python train.py --d_expert=192 --routed_scale=1.0 --optimizer="adam_variant" --dataset="wikipedia_en"
Below are experts of layer 3 (counted from 0) of a mixture-of-experts language model. Rows are named router (the router's row for the expert) and show model dimensions 0-191. Each number is 128 + 24 x the weight over its row's rms, rounded and kept within 0 to 255. Numbers have three digits each.
After each expert's rows: "gets" lists some tokens that make up at least twice as much of what it gets as of all text. This comes from a sample of Wikipedia text that the model never trained on. Tokens count by the router's weight.

# expert 82
router:129169131099103105121176149105102136089113100093078128139149158131108106113121120154116121105077130162145161162168103119165174119153120099120114124143138130155131143128148147181166131098135098146099114129109094148167158116102112165138122103150114096125110161120127113072093147117134130099146100126132095084085138143159133107146144155153157136110135179159117124143133152149144121136182138135146126117141119117159133127125123101171163101128108117139102162104113110076100119135126115195111104158123127133123159142093101110136128134103165165134154135145106138162115157157144133156
gets: " the", " that", " at", " there", " all", " this"

# expert 26
router:163149136101118092132122143093098167163103118083131114139174128143109137132094098133137156077098152146130149169131157126167169102109170089099161132112146099104133125105143148110136153106153125135131102107093104126164149130142144176131119151130150088128118081118159087110137112100117141115197110135108114092152134106162152140150161171127152132095110179115101123155113164166122140094170146088151111105129105144107127129125118121108132120127158115121112132127119133133143145107124154166104168169109132131125162134137100147141102124116127133140157126149175110127129147098171144182
gets: ".", ",", ").", "==", "===", " =="

# expert 31
router:095121142079120114136150137083103141136117105115147121148158135136116125113138086162113128154124115161102131151118094164173151111138150107071111123143152134117138112164151111136134171115135115166106095162085116152158156152120117193152134117124122085132140112113159108139111138131145155162163114139139152120140129109188083137129141153159177122140105125087099125126113126127146136124178146116163127095123148152160129165107138154151161113153120143136119147133109118158137161117084110114063133135107121107141187097093100129110118136124136106114170128117168104108139137092152125178
gets: "5", "0", "3", "8", "6", "k"

# expert 24
router:134161130158109112163154147059094133119097099115127107121154108121071097102110100152098134118103107136129105146127142069166133079131163108150115127142151093133127114121151124117122133113122110129124122143083112140158141107121098124186094109159104132094108113102160109072109123128142136132114118182144129105095164116146084131144117167120127105136130133131130118153078171169118158116159168118131082103113138098159123131107139147130130125137114117128131123138100132145132133152117109118096138154164159124158169173115065111102142142146141106103164180142137131122114114146138122174
gets: "|", " a", ":", "-", " The", " an"

# expert 43
router:129182144115113134135107132109104129119169118101126129116193093129120135143095126123127157083100116139115143161127138130198176124114153074138130157138146124137114108147150151118093129096130102170082086155123109132147163104135096162188127122131140086114121116150160111096123118109091166124177110128149132122114181138125130074140113129097192136105157166143114118137095134117124123124159126157105100106104150133135175138120116151141117140099126154115156153135083119139116126137119089127102140122120131134133204122088132132148097129148121109109135120142141094148124154134150133153
gets: "1", "2", "3", "9", "0", "4"

# expert 30
router:094153109133094131122154121067114160103108128123135143135168146130089151133106123112121134141097095111126151192141137138159203102150119102127166138129130110138122110136147138119108141136084131165154102175139145126117176097159098133137112132172116092108100137124157107090138130106109123123111100134115118103128142111171134137153141147105154149083097157134114146150086141118132117142150148101096128104126118146161113154102118106155148107117133145124108155117105064093136177148112148157086140117123151129171147153127112106144145151102159118095140162122168116113088155167170126149
gets: " the", " of", " his", " from", " a", " her"

# expert 11
router:159135122131114111171113121097100133124127149096158110130190130134136153118085086183082148128071140159133149141177086150155170097126134135155145120144155135121115113127145130110123147138159075170110102123074134139143142143134116142142133092130081118125144104156142153117135120126163126154160113159141093116121128109164127129137143154111118137058121140121092125147113170108159131106135132110124117113125145145143131151118173114133108143128128076084160111152141141091115174112082129136089123128142141125180165142135097074106104114098137139149169128139128114144099132126124155142
gets: " |", "o", ")", "\"", ";", "a"

# expert 85
router:117131139134115105149164152105102160104149114075122122131153106111122129117095135098104139088120093118151153145099120136158161088093143113096139107174121157135145121171129159113109171108161059118115079181118085136150183147109114135128069109102114127101145108161156098098131131131101111122153113117134109116114123130139122087160131148119124114097142160160144119153090149153167147114158155130111096098145127108131125160117115118124134128133154157154153126120111124150147145152129147108115128153106116081096189123122093120141127120083167140142168128111117119161096134096152102152
gets: "-", "g", " ", "f", "ic", "k"

# expert 54
router:100139100115120125137144131102081137135080164110112118154150176133109130104099119118155110129072123099121149191106117135164158076103165070086151115129147150139130100135125111085143147118148134130126080153102106147141148116145104147149120103126088112139124099153182108102111124163134148131184115121159142118105169159139116103142133121122136125132107165135102147120117133172147106102191124126148128113107157118168133157117153144142147128112134163105129151090140096147124140129147150132098138107156092115149218134121136103137157100125128106106150136109116108118133117135128106153
gets: "0", "9", "1", "8", "2", "7"

# expert 55
router:137141130096133066139140096105094112128119141106162129140170126145118121107060116122122148111112089130113117164142115124163170108125173122115114122156155147154160101157144111141103148124110074127119100118128114113164142102147124136161121160089097118093130097133149134127160090103129143156155103105146131106129129172166134124143085149124148136081138140142098148125087129140136124093166140089103111127093115096168142108113137100152148095144088138147124145085126141104106125144082178131082153107119117122171145140112103142120111119131148107117144109144173120101081120117144098181
gets: " and", ",", " or", " but", " as", " &"

# expert 80
router:126122155089118131133135144101101147097113113104148115132178094106110162113048125126131090103106115131138132166143113103140189118132140113101110150113140120131110106151125129097129163158121123156147067107136107162179142124096090149111111127127137137106153126092134104116108103111154148140128107120158107082073152085135127138146130127110126113084114132133090166148138145152142101112153190151076118132152138141105141133138176112135149128154129135068143139108155080126139106087115131122088147160081125112129164143112110111155155153135152119140160122128113114158114135149113113150
gets: " of", " in", "na", " the", " for", "'"

# expert 78
router:185129142114117126121127130125119115135119116099154139147189112155135140110080120125109130122085114156131115124135135145189164105120167093152159141132139135125151134137122097107150114095139072126109096140091127131132164125177122157170099143156126150098109089146143120096144115120097149128157098177133117095112144117160123098146167146130128138104124166124148135104094127135108131142129116119155073100115117115151124152101127105116163112149142143125102122123108138083103138095093179157108159170108112156133186148132106118137116130111149101110142139139180132083125170144170111174
gets: " |", ";", ".", " him", " and", " by"

# expert 64
router:131115136118123098153148162101092140092117100087170115134179128145119127129113090148171085128092116121119124181133144112184155116150143134123100123111146096169140106123151150145141167156134100147130076104146105113180160155130084137160098124166113109125112108115164120119120093111133146132118142148119120114087144116160099088169124155106135112100123140126115156111121141176131147110172131134151106095150114074151133116124143137115125105148146161130142160121113115093099113109112143118095130157101157147126167149119098071145098177128152078143146143083128109110131140133135132143
gets: " of", " in", " on", " with", " that", " for"

# expert 75
router:125156120117150101156150134117088147138098144112132128176145171123089130135093134138100147140079128128130086138148105156133173086142156089124123125114138146130124106134114122123165154100140102140100124111069122164140131108120092198148138092124090108120130089101128079131164153074136161124153132159126148111105149118132108130155126092104154092112134211109118112128129147150117117124162136110126125118119144117163169088138112139130173117137128114138084127124138102121134122154130146118085162143142126114170195104122121123114139120126178121113144137116120136150085129096127107164
gets: "2", "0", "1", "5", "4", "9"

# expert 87
router:188104157166125114141136157108099188147096122103137115140164121182124128094097090134087135116090149112089136151130108121178165068135125109105129133121154130113136112095171131113130146087134093144139095140124105142152136130139101176111150124135141124100145143121169106075146117125112146109159111155142127122147171129139117111176127142148169105118108194118162117158127160153118127122141137117180103115116129158147125143123093099156126093125114177138109152139134122121145132102138162158123148120115139135123194131132110144113122159135130121125134116140128110079128146125156111182
gets: ".", "ger", "°", "5", "9", ";"

# expert 50
router:108150159124109124173148147086104122131084117113154113166168145146121115145136130106104167146087081125129140139154151117154145080099159084097114131114162129124108111125136158134109174082140089135108130104100113127170145087121104148154087116169108108063105105116199118090105102107123163127141115150153122132112147169145122115153155155129161118114169163150129140154089105120112143151164153120114096108093146095130109137113133137118118107125102100123124153099129110137127149135138152156119118123133132117154160171126077083124154140106145109128160122094138149112114136141150142157
gets: "|", " November", " March", " September", " February", " April"

# expert 10
router:087153131120157107176161135122105108139094127120150119130190105150120130134113112147104161102092104114126121147117175146146150114128168116105148159115165081119120152127116097156139168134146092144146105154093140134148158107109109173129141119180160074128110091129147110104169096138129168136149113159145117096097167118130099147169144117188136117109125152097096134151097158113112143117141137156112147098140153170134125159166111101146146128137132110140150118095140122131112142144146106120134115087126115147102155114091088128128138124146131145157166155118103094088130123101174113165
gets: "er", "ers", "en", "an", "u", "z"

# expert 63
router:127159149129119142148117095136122097124118112132142095110178145157147089133106123110110124105098122115106146130108103144208154091168151095083124108096144084153133122099124125102123170132113116128100095120096103136126132113136127171135132106127111116096087121121176099103129122124125167120152169155139124114107116116110134088138148115126145119131135158109090151123104094130148152085152125153099145097095164101122103102102132130164142075123160122160060127110162085143127137134154139149100160100140135125125179151104106104113113125101127126092156130103144099116125082104143148165
gets: "0", "°", "n", "3", "6", "ator"

# expert 93
router:108136131085142126171137128095108099147099145082130122144157145154101148120100122120123138098098097161104130148125124112161153088130150091120103124157155138165151128106154120153111153129153111171136074139094129114144154126106079172166127118116109118104141115121175133100141130116115154144177139137132145115106130155138107115150132141140129125141108179117070109152099128148121095121152144119131115117140180125115139134090139120138128138147138135139147136124100104154104102108123106131073168116136140138129218147122092113119124106141171099161153121141166086124084144142161155185
gets: "2", "1", "3", "0", "4", "5"

# expert 13
router:122186122118105087143150140111097145132095126079148124151152135193131147134088068104108165150100134117137136124153158142180148099150158127136133139152188132094111127094116144096150142146176108111131104120087124139150146161115118148144121104130110171125146095139179091119158121137124159133141121137167099100109151073157076119138112117118161100093107153127107110110102119151156143118124129127141132109135125141151104120126131163158120101138114119115093151119132118125120138114118153173112187111114108141107185147123089109106123134160172148126135111109126105146124101118153136164
gets: "e", "0", "te", "–", "mi", "f"

# expert 83
router:103154110073117119116157155107085138144111107089134126096166123131132146134085093123179134153085109105123157178127140128140150114149119099100120117131138150133137126105134146144124176117106105149132121132103140115174159124096092141123144153158117132111111141134151117062146142126147170125113128135133120120116123137138119116182154164119127101082141161114117137170085152128093137111159157109113103106107116158164117114138157122160138109145141157097089095102112110104143135117085130166064129160114149131124164163114115100126150116121157087117165158100151130131103156142123142190
gets: " in", " the", " of", " on", " at", " from"

# expert 38
router:104119144112146106146153135111099114110104115102101132134182141139076154099091108117170133113093104115135119161138137116135163084136170115122158086167129112168117130130152141138114174112090085150135107158099171128136172142119133159159104117180112151085107105111145102075129161118151136129113110139184099128100127097146146125188124143108173130103106138114121157142110132157131146102154161123114107118132113141160137131133119126137115130129121159103110142101113105163128128101089147139112141086149111149169144145129095097147117135157168130132153195126117106126107137116123129172
gets: " the", " The", ":", "The", "=", " as"

# expert 36
router:169177139128092119111151101101087132092080134118124151140181137135080082131101129145142104145089132154120126172174143148176166085100125067133121108116163138146133135124144138099125119123114108130140102150144116117198169114127092155152111116155076123114145123121145097118152119087132130135151100144112108117123150146157144151171106140130136130103126130132095152140128166118146148116136110104134080107109112069155145121075133101157133157135144125138137136115119120135173143113114140143141150119150135119150143136123080144124125151129147088082129176106128090127103137129146124164
gets: " was", " is", " it", " were", " he", " are"

# expert 20
router:132138149137095131119124123082102142104119111098146113130187128119121094112101103135132122132108104152106143159180148153158150074135135102087118134137129114133128134133139145147137127125130097147083106121103090124160148114127096165156117139148126133068117105069167124077154128137112132155140097141163078108096185114156090129155092115134144117150133151120107150131082178105149143106176134113136150117135136096183136136118127121131134133110133096151124105069106109126152132162094099149101125120173156125153159153159079112106128159125153092121129119128138114151103119129117136148
gets: " a", " an", " In", " one", " in", "In"

# expert 68
router:178135136110118087137116151108079148118130120067151129121166124153116151105106105147128141125064109126125169171142150140159172085126185080106172140127129174135157128121162142129107156109174126125100121120107111117163141119137119171152117143137128117116145084093156113142150110123103141121169109113160122095112141114175142133163149141133114147087130159127093146135115209123163138133153126136142132103094151116135147122091131102097145116122131124130114114118129128107097133096126144154096126140161118124148142102111076113150133104108150132152172102123105111119096167109151130145
gets: ".", ")", "\"", "\n", ").", ".\""

# expert 2
router:123150115078150137141165111102092155078100118112143143141155107150118120118100091146124123103093132121144127199101125130150169106123159124114129105123141128146101135159142142158115107103176088141127083132135133165133149105131117151151101130130088125137114128129210070086113166092129134101142120150137125119090114127134152140175111180092110109098120185168122149136124140124138122095123131141136100094122136108164139146121161132130166139119149137152126163093094132149105100150146156156121137169116131195134182127121109113137100122123135134104152144142142122118110116120146113139
gets: " ", "at", "ho", "ol", "ur", "il"

# expert 34
router:145116140101119108124157126118120133155079115115166140134176125150105142146114096134125166134112112182146103181160134135170169079117149051123121107090176130155149144110131128136112112121130116149110136114115126100131173101131124115116168148122138113115119120117157080134160137097133132142187122156145106136117125112134140068173120179121127135114095165100090146114112108104143123100163148121124107136141149148150114118178160143126123108140152145086103099079125122121080136133131101149073115098116123114150159133105109118121144124089154113127140118094123139141104143103128161160
gets: ",", " States", " United", " California", " County", " District"

# expert 14
router:118134163137106151158113107102076132103131107094147126096171151156118122103125116113139142127081124110138094170183113148161157086142173127136110096109134131146127127114134096108126170124163131114088123145133087103133166116145101149134123136153110089120134112126162121125153172113123109099116095122120112113090124118177122086156134127109160118092100126185148166119071133144126129143137148143136102106155091132134158148088131107165147097128108144114091164102133116110120141115117139154074128162135104109150163131126106122140129111086164137097170129089159109145126119142173142157
gets: " by", " to", " as", " at", " with", " from"

# expert 59
router:136164146112139097142168101099096147153104117085140137140166137142093153106075111121134120121111119147142100164146109156178178091107184108140107133119175118137130127133124126127104146135163066117132086121092114122162147134136119122139128153111114100062150083131140109117127122096131140141184151122138115097130146131169118112143124115121158106134098151091091134132092083119137143086178122087113082101093118092157128105157114090161133120156125129116139134117115117135098123116124100144091160082133107107161142140129091112118129134122155146134136105097139137140087114133154140131
gets: ",", " and", " also", "),", " but", "ly"